{
  "num_hidden_layers": 14,
  "hidden_size": 384,
  "n_experts": 24,
  "experts_per_token": 1,
  "d_expert": 96,
  "d_shared_expert": 256,
  "hidden_act": "swiglu",
  "moe_layers": [0, 1, 2, 3, 4, 5, 6, 7, 8, 9, 10, 11, 12, 13],
  "router_score": "softmax",
  "normalize_top_k": false,
  "routed_scale": 10.3,
  "balance_loss": 0.00347,
  "balance_bias": false,
  "init_std_router": 0.00919,
  "lr_router": 0.000464,
  "vocab_size": 32768,
  "norm": "rmsnorm",
  "norm_eps": 1e-05,
  "tie_word_embeddings": false,
  "optimizer": "soap_variant",
  "learning_rate": 0.00252,
  "beta1": 0.95,
  "beta2": 0.99,
  "batch_tokens": [65536, 131072, 196608],
  "max_seq_len": 1024,
  "train_tokens": 541500000,
  "max_steps": 4179,
  "dataset": "wikipedia_en"
}
Below are experts of layer 8 (counted from 0) of a mixture-of-experts language model. Rows are named gate (a neuron's input weights, with its number), up (a neuron's input weights, with its number), down (a neuron's output weights, with its number) and show model dimensions 0-127. Each number is 128 + 24 x the weight over its row's rms, rounded and kept within 0 to 255.
Before each expert's rows: a language model's description of what the expert responds to; "comes before" lists some tokens at least twice as common just after its tokens as in all text. This comes from a sample of Wikipedia text that the model never trained on. Tokens count by the router's weight.

# expert 10
Numbers, scores and years
comes before: " |", " years", "',", "–1", "th", " m"
gate0 [146 147 117 113 132  84 144 139  94 127  95 122 174 152 108  65 161 152 129 189 146 133 117 153 108 140  91  93  57 178 153  99 117 112  86 141 109 127 106 114 137 133 101 112 146 154  77 110 141 119 119 136  98 126 143 144 129 126 169 138 145 137 148 112 140 167 158 147  95 109 148 124 117 134 119 156  85 113 136  92 140 115 135 131 135 131 157 163 147  94 109 137 156 125 116 135 131 140 122 159 156 150 146  60 109  99 117 165 192 134 107 108 121 172 109  86 164 109 108 111 129 106 146 164 119 152 134 116]
up0 [ 86 154 128 146 142  95 137 129 142  86  70 158 122  94 124 151 145 105 154 127 121 121 134 144 160 181 121 140 113 165 129 140 128 117 136 102 117 106 142  99 138  87 125 102  92 105 150  95 109 131 150 103 137 133 111 114 126 119 185 133 151 141 117 113 133 137 159 103 192  84 139 157 128 165 161 130 131  86 133 140 161 120 134 132 133 109 109  72  97  82 160 126  78 134 185 131 189 128 117 105 127 141 123 139 117 155 158 113 119  99 151 169 124 191 122 148 135 110 140  96 126 113 119 135  83 114 115 165]
down0 [131 116  76  92 129 171 154 111 129  97 137 144 146 136 121 142 135 132 100  88 107 160 134 143 160 140 172 115 130  96 167 148 143 113 161 134 124 127  83 164 103  89 118 116 127  96 172 139  94 130 115 111 105 110 161 145 124 138 134 105 176 109 145 145 118 131 121 124  90 109 122 156 159  89 149  89 124 160 106 144 147 109 148 115 139 108 116 140 145 139 119 123 159 137  90 124 129  91 137 122 128 188 124 117  94  89 118 142 144 117 149 140 157 128 158 132 154 148 108 129 139 117 169 102 132 160 115 120]

# expert 1
Table cell separators
comes before: " |", " 0", " 1", " 2", "|", " 3"
gate3 [102 139 181 142 108 179 170  95  76 107 146 165 130 130 108 140 110 134 145 147 125 122 154 128 138 171  80 105 123 143 123 132 128 147 124 106 106 209 135 122  41 136 150 106 139 100 128 121 172 135  89 131 116 155 118 139 108  97 105 142 141 149 115 144 105 149 131 146 153 102 126 117 101 104 133 119 125 146 138 163 144 147 102 114 127  98 129 170 114  99 118  81 107 134 141 110 172 122 127 114 133 148 170 105 157 141 109 148 150 120 124 145 101 104 103 134  90 102 112 157  99 143 153 139 125  78 122  68]
up3 [102 177  92 106 146  99  92 111 143 107 101 129 126  63 130 101 122 120 162 151 127 115 126 156 137 137 141 153  92  82 129 155 118 109 135 153 134 157 115 155 183 117 126 143 144  76 121 109  96  97 108 129 115 115 142 137 127 111 108 149 181  81  86 165 130 147 104 143  99 144 117 176 155 144 152 135  88 142 132 160 103 131 125 100 108 141 111 109 157 160 113 115 129 124 173 138 122 133 128 159  93 116 149 149 100 158 126 110 120  94 105 122 122 116 140 135  79 123 129 105 162 112 122 103 103 106 105 132]
down3 [191 100 117 121 126  88 103 226 159  96 105 127 144  77 115 138  78 139 148 138 149 132 145 131 137 124 124 120 126 151 162 107 128 128 162 126  90 116 110 152 142 114 139  77 129 111 100 143 113 158 131 151 143 103 137 110 118 117 153 108 125 133 169 132 143 147 121 120 132 124 135 105 146 161 124 105 122 102 121 117 134  71 153 120 132 159 155 133 123 129 144 136 139 114 170 110  90 104 114 105 137 141 128 141 122 169 199 165 149 187  88 112 161 154 124 130 143 159 136  71 112 118 115 126 141 179  97 173]

# expert 17
Census demographic text
comes before: " |", "\n", " were", " and", " The", " living"
gate0 [106 146 119 115 104 121 120 135 155 128 112 160  77 161 116 133 128 137 128 143 120  97 134 125 125 149 126 174 127 147 132 176 148 118 104  69 135 198  89  93 122 124 103 162 119 126 141  87  86 137 103 109  96 118  98  98 142 111 111 159 166 110 125 152  91 157 187 129 190 114 123 103 121 135 168 114 162 133 169  88 123 124 120 178 150 160 126 109  91 107 166  98 128 142 148 121 154 123 128 128 140 137 120 119 121 140 149 115 107 179 113 173  87  91 153 109 147 167 118 132 125 123 184  97 133 120 149 102]
up0 [136 121 123 113 135 152 119 161 106 106 109 110 106 149 140 137  97 136 108 182  79 113 158 161  98 142 177 146 128 125 116 170 131 120 136 150 163 118 131 123 137 136 205  72 136 124 127 139 174 119 136 109 118 129 130 164  90 122 134 128 110 150 104 112 148 150 148 134 117 111 138 114 161 138  97 125 120 125 142 119 101 146 129 146 153 119 126 122 103  84 136 126 111 107 133 142 137 151 139 145 121 143 114 137 129 109 151 146 158 136 126 105 132 128 160 122 131  64 122 152  98 130 159 130 111 132 104 154]
down0 [130 108 107  97 117 103 136 154 131  99 158 117 105 136 140  95 159 130 176 100  85 114 100 118 140 116 133 128  90 125 125  96  91 157 149 131 120 115 119  84  97  95 108 157 138 141 147 127 132 153 129 155 131 115 141 138 109  57 113 141 137 151 163 118 103 107 179 124 114 147 112 178 160  84  98 125 121  64 134 114 131 160 129 112 117 133 127 118 150 133 151 144 136 101 120 136 131  97 132 174  88 119  95 109 110 117 122 148 135  96 167 161 119 100 113  82  85 100 130 116 107 135 124 164 121 117 127 175]

# expert 3
Prepositions before noun phrases
comes before: " the", " his", " its", " their", " other", " these"
gate3 [139  99  97 139 130 120 128  90 169 128 139 163  93 131 125 133 162 108 139 137 169 151  99 112 133  90 127 162 131 115 142 151 111 156  89 180 153  96 102 124 134 148 128 155 124 120 126  78 148 146 144 135 140 144 128 112 165 116 117 123 126 157 127 141 156 158 148  96 137 159 112 117 130 110 135 150  87 136 114 110 165 157 147 115 139 112 164 122 122 109  87 134 116 164 136 154 137 109 128 110  66  64 115 158 126 168 123 146 117 142 116 108 103 152 125 111 102 122 101  95 121 148 118 105 127 148 158 128]
up3 [152  82  98 141 153 148 137 112 182 130 137 142 118 109  83 136 100 117 126 149 112 135 161 131 146 165 110 145 144  95 110 135 126 141 117 100 132 151 154 128 115 134 113 180 155 136  99  72 114 143 111  92 119 149  84  95  94 116 128 151 139 108 110 151 162 116 132 107 167 173 118 133 113 101 133 120 130 106 106 103 143 118 127 193 160 100 133 152 157 204 101 163 122 125 125 137  58  96 111 162 116 111 129 100 143 166 157 178  71 160  96 110 110 139 145 169 151 127 150  96 129 130 119 122  85 149 108  78]
down3 [158  88 134 171 100 132 111 143 119 113 118 122 121 108 103 153 107 112 138 122 122 163 140 124 143 109 104 102 149 109 124 128 152 149 176 129 139 161 136 113 102 113  93 178 117 110 128 186 160 138  99  79 162 129 141 125 145 127 165 159  84  96 123 135 138 110 156 152  91 140  94 103 131  94 128 144 113  69  92 109 138 111 106 123 101 113 154 182 110 143 124 117 126 147 124 148 172 157 127 131  93 127 114 134 118 109 107 103 124  88 115 165 139 121 141 157 184 131 147 101 135 122 111 110 109 133 115 114]

# expert 9
Relational head nouns
comes before: " of", " in", " for", " to", " and", " on"
gate0 [107 169 112 135 101 125 135 103 141 153 153 132 157 133 142 123 121 137 126 131 112 116 110 196 135 155 139 137 148 125  81 108 151 133 140 118 141 162  88 157 100 121 123 111 152 130 122 100 144  71 132 118 128 123 123 108 128 109 142 133 143 159  94 101 158 130 167 134 182  99 119 136 117  73 143 106 118 154 142 100 147 140 128 106  97 141  97 153 119  92  75 174 122  88  87 126 128  98 135 147 104 123 126 123 125 157 161 130  98 117 149 116 106 162 130  96 141 116 173  91 132 157 132 132 115 125 136 120]
up0 [124 110 147 115 103 114 114 155 122 139 132 112 112 141 111 140 135  66 140 125 121  87 146 149 102 164 132 125 132 133 145 108 162 155 136 148 161 167 119 121 124 105 140  99 150 143 118 169 122 156 142 105 138 127 159 166 130 125 121 126 118  72 120 142 151 114 104 158 134 174 160  87 149 121 160 178 120 113 124 113  75  95 126 109 166 138 148 132  93 137 127 145 126 100 136 182 110 142 163  87 102 122 141 178 137  77 107  88 151 120 147 132  99 103 102 133 127 114 149 159 165 180 147 122 131 144 142 145]
down0 [153 137 131 134 118 149 123 143 109  81 110 101 148 125  99 157 148  87 186 117 115 127  74  96 129 125 129 114 145 122 121  66 106 121 131 121 129 155 155 119 129 144 117 138 101  98 142 116 121 162 141 116 164 104 118 114 144 123 121  83 153 124 162 109  78 129 128 101 114 115 141 151 117 115 126 124 160 160 134 115 173 101 126 150 136 105 142 108 111 135 179 152 109 127  94 149 127  96 180  99 115 118 139 125  93 127 141  99 128 145 124 137 148 112  89 107  79 126 123 130 162 132 133 162 161 122  94 144]

# expert 22
Clause-ending punctuation
comes before: " and", " The", " but", " which", " including", " In"
gate3 [149 119 159 128 152 135 137 122 137 123 126 196 134 133 146 154 125  75 115 150 119 159 154 110 115 110 138 118 147  93 167 172 131 163 119 157 114  99 145 106 127 168 128  90 114 112  93  88 138 144 128 167 123 156 110 149 157 136 128 152 113 144 132 123  93 120 150 105  36 131  96 124 120 153 165 104 123 161 144 124 102 145 132 119 130 117 104  95  87  77 134 135 108  99 109 144  98 164  74 180 109 141  93 146 151 100 129 116 144 124 153 148 167 142 140 127 142 154 156 144 132 124 163  94 140 140 149 139]
up3 [143 163 105 134 140 138 161 130 117 111 142 143 155  96 166 146  82 163 159 143 118 138 111 193 111 111 145  91 172 122 155 103 111 129 146 123 195 180 150 107  95 144 120 123 177 144 106 174 179 111 105 112 142 133 205 124 108 148 104 148 116 132 139 125 191 141 127 130 100 123 146 124 134 134 118 115 187 167 156 114 116 131 154 156 134 158 152 121 158  93 106 164 116 105  94 156 111 154  88 179 132 148 119 105 129  95 139  78 106 125 135 104 105 103 143  76 127 139 140 118 170 149 167 127 119 134 129 163]
down3 [132 141 137 156 131  82 138  94 117 125 116 138 135 133 130 138 177  94 141 150 132 125  87 135 121 126 156 133 155 169  87 111 107  95 112 124  86 124 122  93 119 142 120 113 120 132 113  81 148  79 156 116 146 135 152 142 120 116  93 119 118 112 132  93 166 102 131 103 186 135 144 143 102 142 152 132 145  89 166 127 134 123 125 152  90 142 154 162 121 128 157 144  80 119 159 148 100 116 121 119 158 114  95 172 134 153 134 176 178 138 127 106 107  64 157 142  96 147 126 100  92 120 137 160 155 122 133 103]

# expert 15
Article title words
comes before: "\n", " =", " ==", " ===", " List", "==="
gate0 [130 149 131 112 133 126 149 142 129 116 132 113 115 125 108 104  93 122 117 129 122 141  88 121 117 160 117  79 116 168 118 134 132 157 132  87 149 146 114  93 134  97  76 142 158 121 177 144 146  87 142 111 102 141  93 116  86 114 101 112 145 107 126  80 157 129 126  84 163 109 168 130 174 150 153 121 149 111 146 146 134 131 140  75 136 108 138 144 132 147 129 150 122 108  91 161 155 118 143 187 197  94 151  97 134 116 128  85 136 128 159 147 130  98 135 145 119 140 157 134 128 145 134 161 145  58 176 138]
up0 [ 93 118 115 104 122 127 145 142 122 123 135  92 106 127  94 156 132 123 172 106 112 115 143 140 119 110 137 119 114 128 127 112 131 139 127 164 140 133 103 130 129 128 123 131 112 136 113  78 168 129 142 113  96  52 140 130 145  59 154  87 143 103  98 149 130 161 152 121 127 110 108 126 113 135 141 164 138 133 177 121 133 124  80 151  98 127 113 126 142 128 122 191 176 187  94 134 126 113 118 174 151 141 113 136 117 117 111  87 130  85 123 151 103 116 124 115 112 124 112 150  89  93 137 158 147 143 135 129]
down0 [131 123 125 138 128 138 126 133  96 147 188 140 129 105  80 149  60 153  95 102 136 149 141 121 109 139 105 132 130 119 164 131 150 128 135 131 127 140 139 131  95 139 119 137 120 104 104 139 127 119 117 129 155 125 116 100 169 153 167 147 124 152 160 135 122  99 177 131 151 142 109  99 136 112 144 121 112 112 108 170 149 149 124 122 155  70 180 104 135 150  84 102 136 128 167  99 135 120 148 109 110 131 109 133 114 119 159 129 158 110 201 105 149 148  76 138 133 134 127 178 106 143 157 105 147 116 143 136]

# expert 21
Line breaks and sections
comes before: "-", "\n", "|", "=", "The", "=="
gate3 [129 107  95 128 154 190 116 150 159 141 136 110 134 148  96 107 150 143 112 132 161 139 101 187 105 111 115 120  84 168  98 138 118 150 145  73 137 129 122 115 102 110 130 108 125 160  94  75 150 145 112 107 125 164 150 115  78 115 140 143  96 130 148 127 151 145 155 119  98 106 115 126 105 100 125  87 105 119 118 115 145 161 103 119 126 112  82 121  87 156 109 143 136 128  89 137 130 119 138 124 150 152 118 136 133 109  93 145 141 104 154 105 106 125 135  82 147 105 141 128 151 107 126 123 139 103 163 112]
up3 [ 96 178 129 143 113 110 153 144 107 128 128 134 123 117  88 150 166  88 106 138 114 148 172 110 141 144 131 110 123 114 129 136 141  96  97 157 125 181 109 102 119 127  81 125  97 155  81 130 121 114 101 135 114 123 134 146 146 171 139 126 107  97  81 143 134 151 157 118 135  79 112 138 118 152 144 164 139 153 123  88 153 137 126 129 103 147 142 159 134 118 114 114 133 153 142 121  95 156  90 104 156 148 124 108 135 122 118 116 114 120 137 157 138 117 129 146 184 155 133  97 155 105  68 138 154 166 121 157]
down3 [ 93 140  92 160 154 122 153 194 155 159  80 164  87 148 114 194  91 115 157 115 114 104 114 128 105 133 136 100  78 189 119 141 134  68 117 126 139 116  74 124 161 105 117 129  99 158 111 144 146 154 127 141 114  93 128 113 139 120 124 136 100  88 140 120  83 140 146 125 132  97 125 164 142  89 134 110 147  78 123 152 129  72 109 133 112  96 111 116  85 125 115 140  97 142 114 100 123 127 142 114 136 171  98 109 142 105 146 106 116 111  83 108  99 147  99 123 112 181 148 131 119 136 161 113 127 132 106  98]

# expert 4
Table cell delimiters
comes before: "\n", "|", " |", " ", "|---|---|---|", "|---|---|---|---|"
gate3 [106 118 168 143 178 118 128 102 157 110 128 118 141 117 133 128  77 127 113 130 117 100 152 160  89 113  84 134 160 143 135 142 119  81 131 151 129 138 101 131  92 128 150 149 104 138 115 139 115 110  94 142 140 137 128 109 108 124 125 152 130  85 145 151 144 115 113 152  97 173 125 167 162  95 157 102 166 146 115 116 146 121 151 162 118 132 139 113  93  93 133 154 149  91 149 181 116 178  89 134 128 169 151 122 125  99 135 126 127 112 124 111 117 150 108 123 131 128  89 126 132 109 108 137 133 104 139 125]
up3 [138 118 140 100 150  89 130 133 102 119 152 139 140  79 105  98 136 169 113 136 127  75 101 121 117 134 129 134 149 131 108 135 159 150 118 117 151 100 170 145 131 130 153 138 162 112 106 136  95 123 123 128  92 118 120  89 138 141 131 139 129 135 152 190 145  99 167 132 117 107 123 126  97 134 108 135 135 104 123 120 144 156 124 153 124 146 102 125 145 130 101 103 129  90 110 140 117 121 124 114  85 131 158 134 101 125 130 133 116 159 149 110  86 152 142  86 110 114 115 122 117 117 194 135 153 174 178 119]
down3 [158  91 120 132 120 144 155 130 113 140 110 114 142 123 137 144 123 117 119 147 104 192  81 100 121 143 106 132  70 159 110 122 147  70 110 131 119 136 110 127 136 131 138 168 102 124 128 181 142 201  83 131  92  85 128 120 131 118 116 152 165 127 167 119 100 118 159 135 144 128 132 129 137 119 100 111 114 170 146 118 143 114 125 133  90 150  77 129 158 134 158 135 122 116  84 127 100 150 168 126 174 157 112 171 118 160 121 180 105 121 171 120 136 130 147 135 109 105 146 142 168  93 129 106 153 139 149 167]

# expert 7
Clause-initial subject pronouns
comes before: " was", " is", " had", " has", " were", " would"
gate3 [157 158 146 144 147 128 119  95 119 100 130 153 115 131 104 118 142 128 104 141 139  93 132 158 130 112 124 132 123 151 169 121 142 123 170 142 148 113 134 114 121  81 147  86  88 107 150 156 111 107 140 149 160 135 105 134 124 184 121 123 175 103 101 120 122 110 134 138 150  76 162 189 153 125 114 130 133  76 135 170 151 125 171 131 145  75  86 173 164 103 111 109 101 131 113 125  79 125 169 162 174 152  98 141  87 123 129 101 127 135 122 131 124 113 124  96 103 134 123 131 162 133 117 165 127 150 142 141]
up3 [121  84 127 131  97 155 106 132 106 135 150 181 119 137 148 142 162 116 133 132 102 153 153 127 112 123 124 134 166 118 107 130 163 140 136 132 137 106 127 169 133 151 131 104 154  84 143 116 114 178 158 109 133  74 164 106 100 165 127  97 151 109  97  89 135 105 129 135 117  99 104 162 111 140  88 145 133 116 113 100 111  93 146 134 139 123 102 120 168  90  98 136 108 124 102 122 138 108 127 139 160 105 110 138 146 152 156 129 146  87  75 125 148 110 151 156 110 133 105 114 111 131 151 131 122 136 138 114]
down3 [160 186 131 156 144  85 126 108 116  82  94 116 154 107 133  92 118 155 124 115 152  74 126 127 129 100 145  97 121 134 131  83 129 146 143 119 176 117 141 160 155 172 112 131 154 165 101  94 167 123 136 158 118 110 126  87 107  91  90 150 100 145 109 112 115 103 146 127 136 136 175 126 105 131 125 144 114 166 105  87 102 135 114 117 156 105  90 108 124 133 135 129 135 126 116  97 109 127 163 125 143 121 108 138 108 111  90 131 158 121 164  99 103 153 134 109 139 129  81  87 128 126 115 121 158 144 145 135]

# expert 20
Prepositions before noun phrases
comes before: " the", " a", " his", " least", " its", " an"
gate3 [132 161 133 147 113 117 103  62 143 100 160 121 135 163 126 125 101  87 150  83 142 134 114 138 113 159 125 128 116 115 105 117 126 139 150 151  93 134 121 110 105 121 152 136 138 128 139 115 130 129 107 145 152 145 150  98  94 146 129 127  99 120 102  92 152 103 114 169 131  81 116  71 119 122 123 131 135 152 148 113 158 134  98  89 109 122 111 150 121  91 140 142 102 132  98 144 121 161 139 141 118 137 124  97 175 116  71 128 150 150  96 100 145 145 119 149 175 103  95 141 151 126 163 135 155 140 154  89]
up3 [136 110 110 175 137 136 126 106 121 108 154 186 170 102 165 128 127 126  95 164 121 112 111 153 161 128 180 126 132 154 122 127 107 113 142 125 129 109 134 127 137 103 144 162 122 129 167 145 116 144 105 143 168 135 112 109 102 140 126 113 176  82 121 146 127 133 100 117 117 123 112  80 135 123  93 104  91 132 115 146  84 124 169 127 118 111  93 146 134 125 118 134 105 105  89 123 141 116 118 104 122 151 117 210  99 124 101  92  99 107 110 130 165 152  92 162  82 141 128 140 188  93 136 145 105 129  91 129]
down3 [129 132 111 143 168 136 106 165 123 131 129 106 154 125 149 171 129 137 115 139 142 122 128  98 157 145 150 148 132 146 123 131  89 134 139  98 137 111 119  91 144 114 135 146 131 152 108 142 153 184 107 174 111  69 183  94 108 128 107 127 107  98  83 106 104 155 129 134 113 112  99  91 110 142 120 101 109 120 130 101 158 137 114 110 118 136 177 108 157 106  96 132 170 108 140 136 142 138 132  98 120 130 111 113 112 130 163 150 107  90 155 180  96 125 139 126 109 128  85  57 130 132 109 143 114 149 106 118]

# expert 23
Past-tense action verbs
comes before: " the", " to", " by", " in", " a", " that"
gate0 [130 159 125 143 125 124 121 124 132 133 164 107 119 109  89  98 117 131 117 166 130 158 147 112 116 177 137 116 135 162 121 139 168 158 131 120 160 149 137 134 134 133 116 176 137 120  99 106 106  97 147 158  86 127  96 103 128 167  90 119  86 149 157 123 149 117 118 150  64 126 132 124 144 166 206 132 148 139  99 147 117 102 115 103 120 150 147 115 119 129 138 157  85 108 148  81 127 117 125 145 132 122 138 116 159 130 140 137  83 135 148 124 103 164 155 156 110 123 155 102 141 149 109 164 139 120 150 136]
up0 [120 156 133  99 103 120 135 155  84 153 102 143 143 131 136 126 126 126 117 106  86 110 135 147 108  97 134 160 161 110 206 153 160 108 162 136 141 140 148 163 150 159 123 146 108 122  75 121 115 142 137 111 115 134 133 112 154 135 147 133 171 145 114 103 145 126 189 105 131 132 120 119 122 129 168 136  94 120  94 147 124 117 153 132 121 112 141 111 154 163 118 118 125 141 115  87 121 129 140 124 129 131 138 121 127 139  96 124 131 131 146 110 120 100 147 126 134 154 136 123 108 134  68 163 124 125 158 107]
down0 [135 109 106 107 146 122 101 129 156 137 105 130 167 133 112 124 111 156 113 127 128 147 135 123 133  99 133 109 124 142 132  58 167 154 102 100  86 163 134 165 129 141 166 118 102 112 176 131 134 145 110 113 126 158 118 150 126 108 151 139  97 116 100  99 104 161  67  91  88 129 161 154 140 152 113  93 164 134 109 123 133 119 135 169 113 104 118 125 109 167 124 109  93 113 120 124 137  86 142  96 104 141 140 120 156 140 131  97 122  82 136 160 123 134 117 112 136  91 129 144 143 161 132 107 112 129 120 124]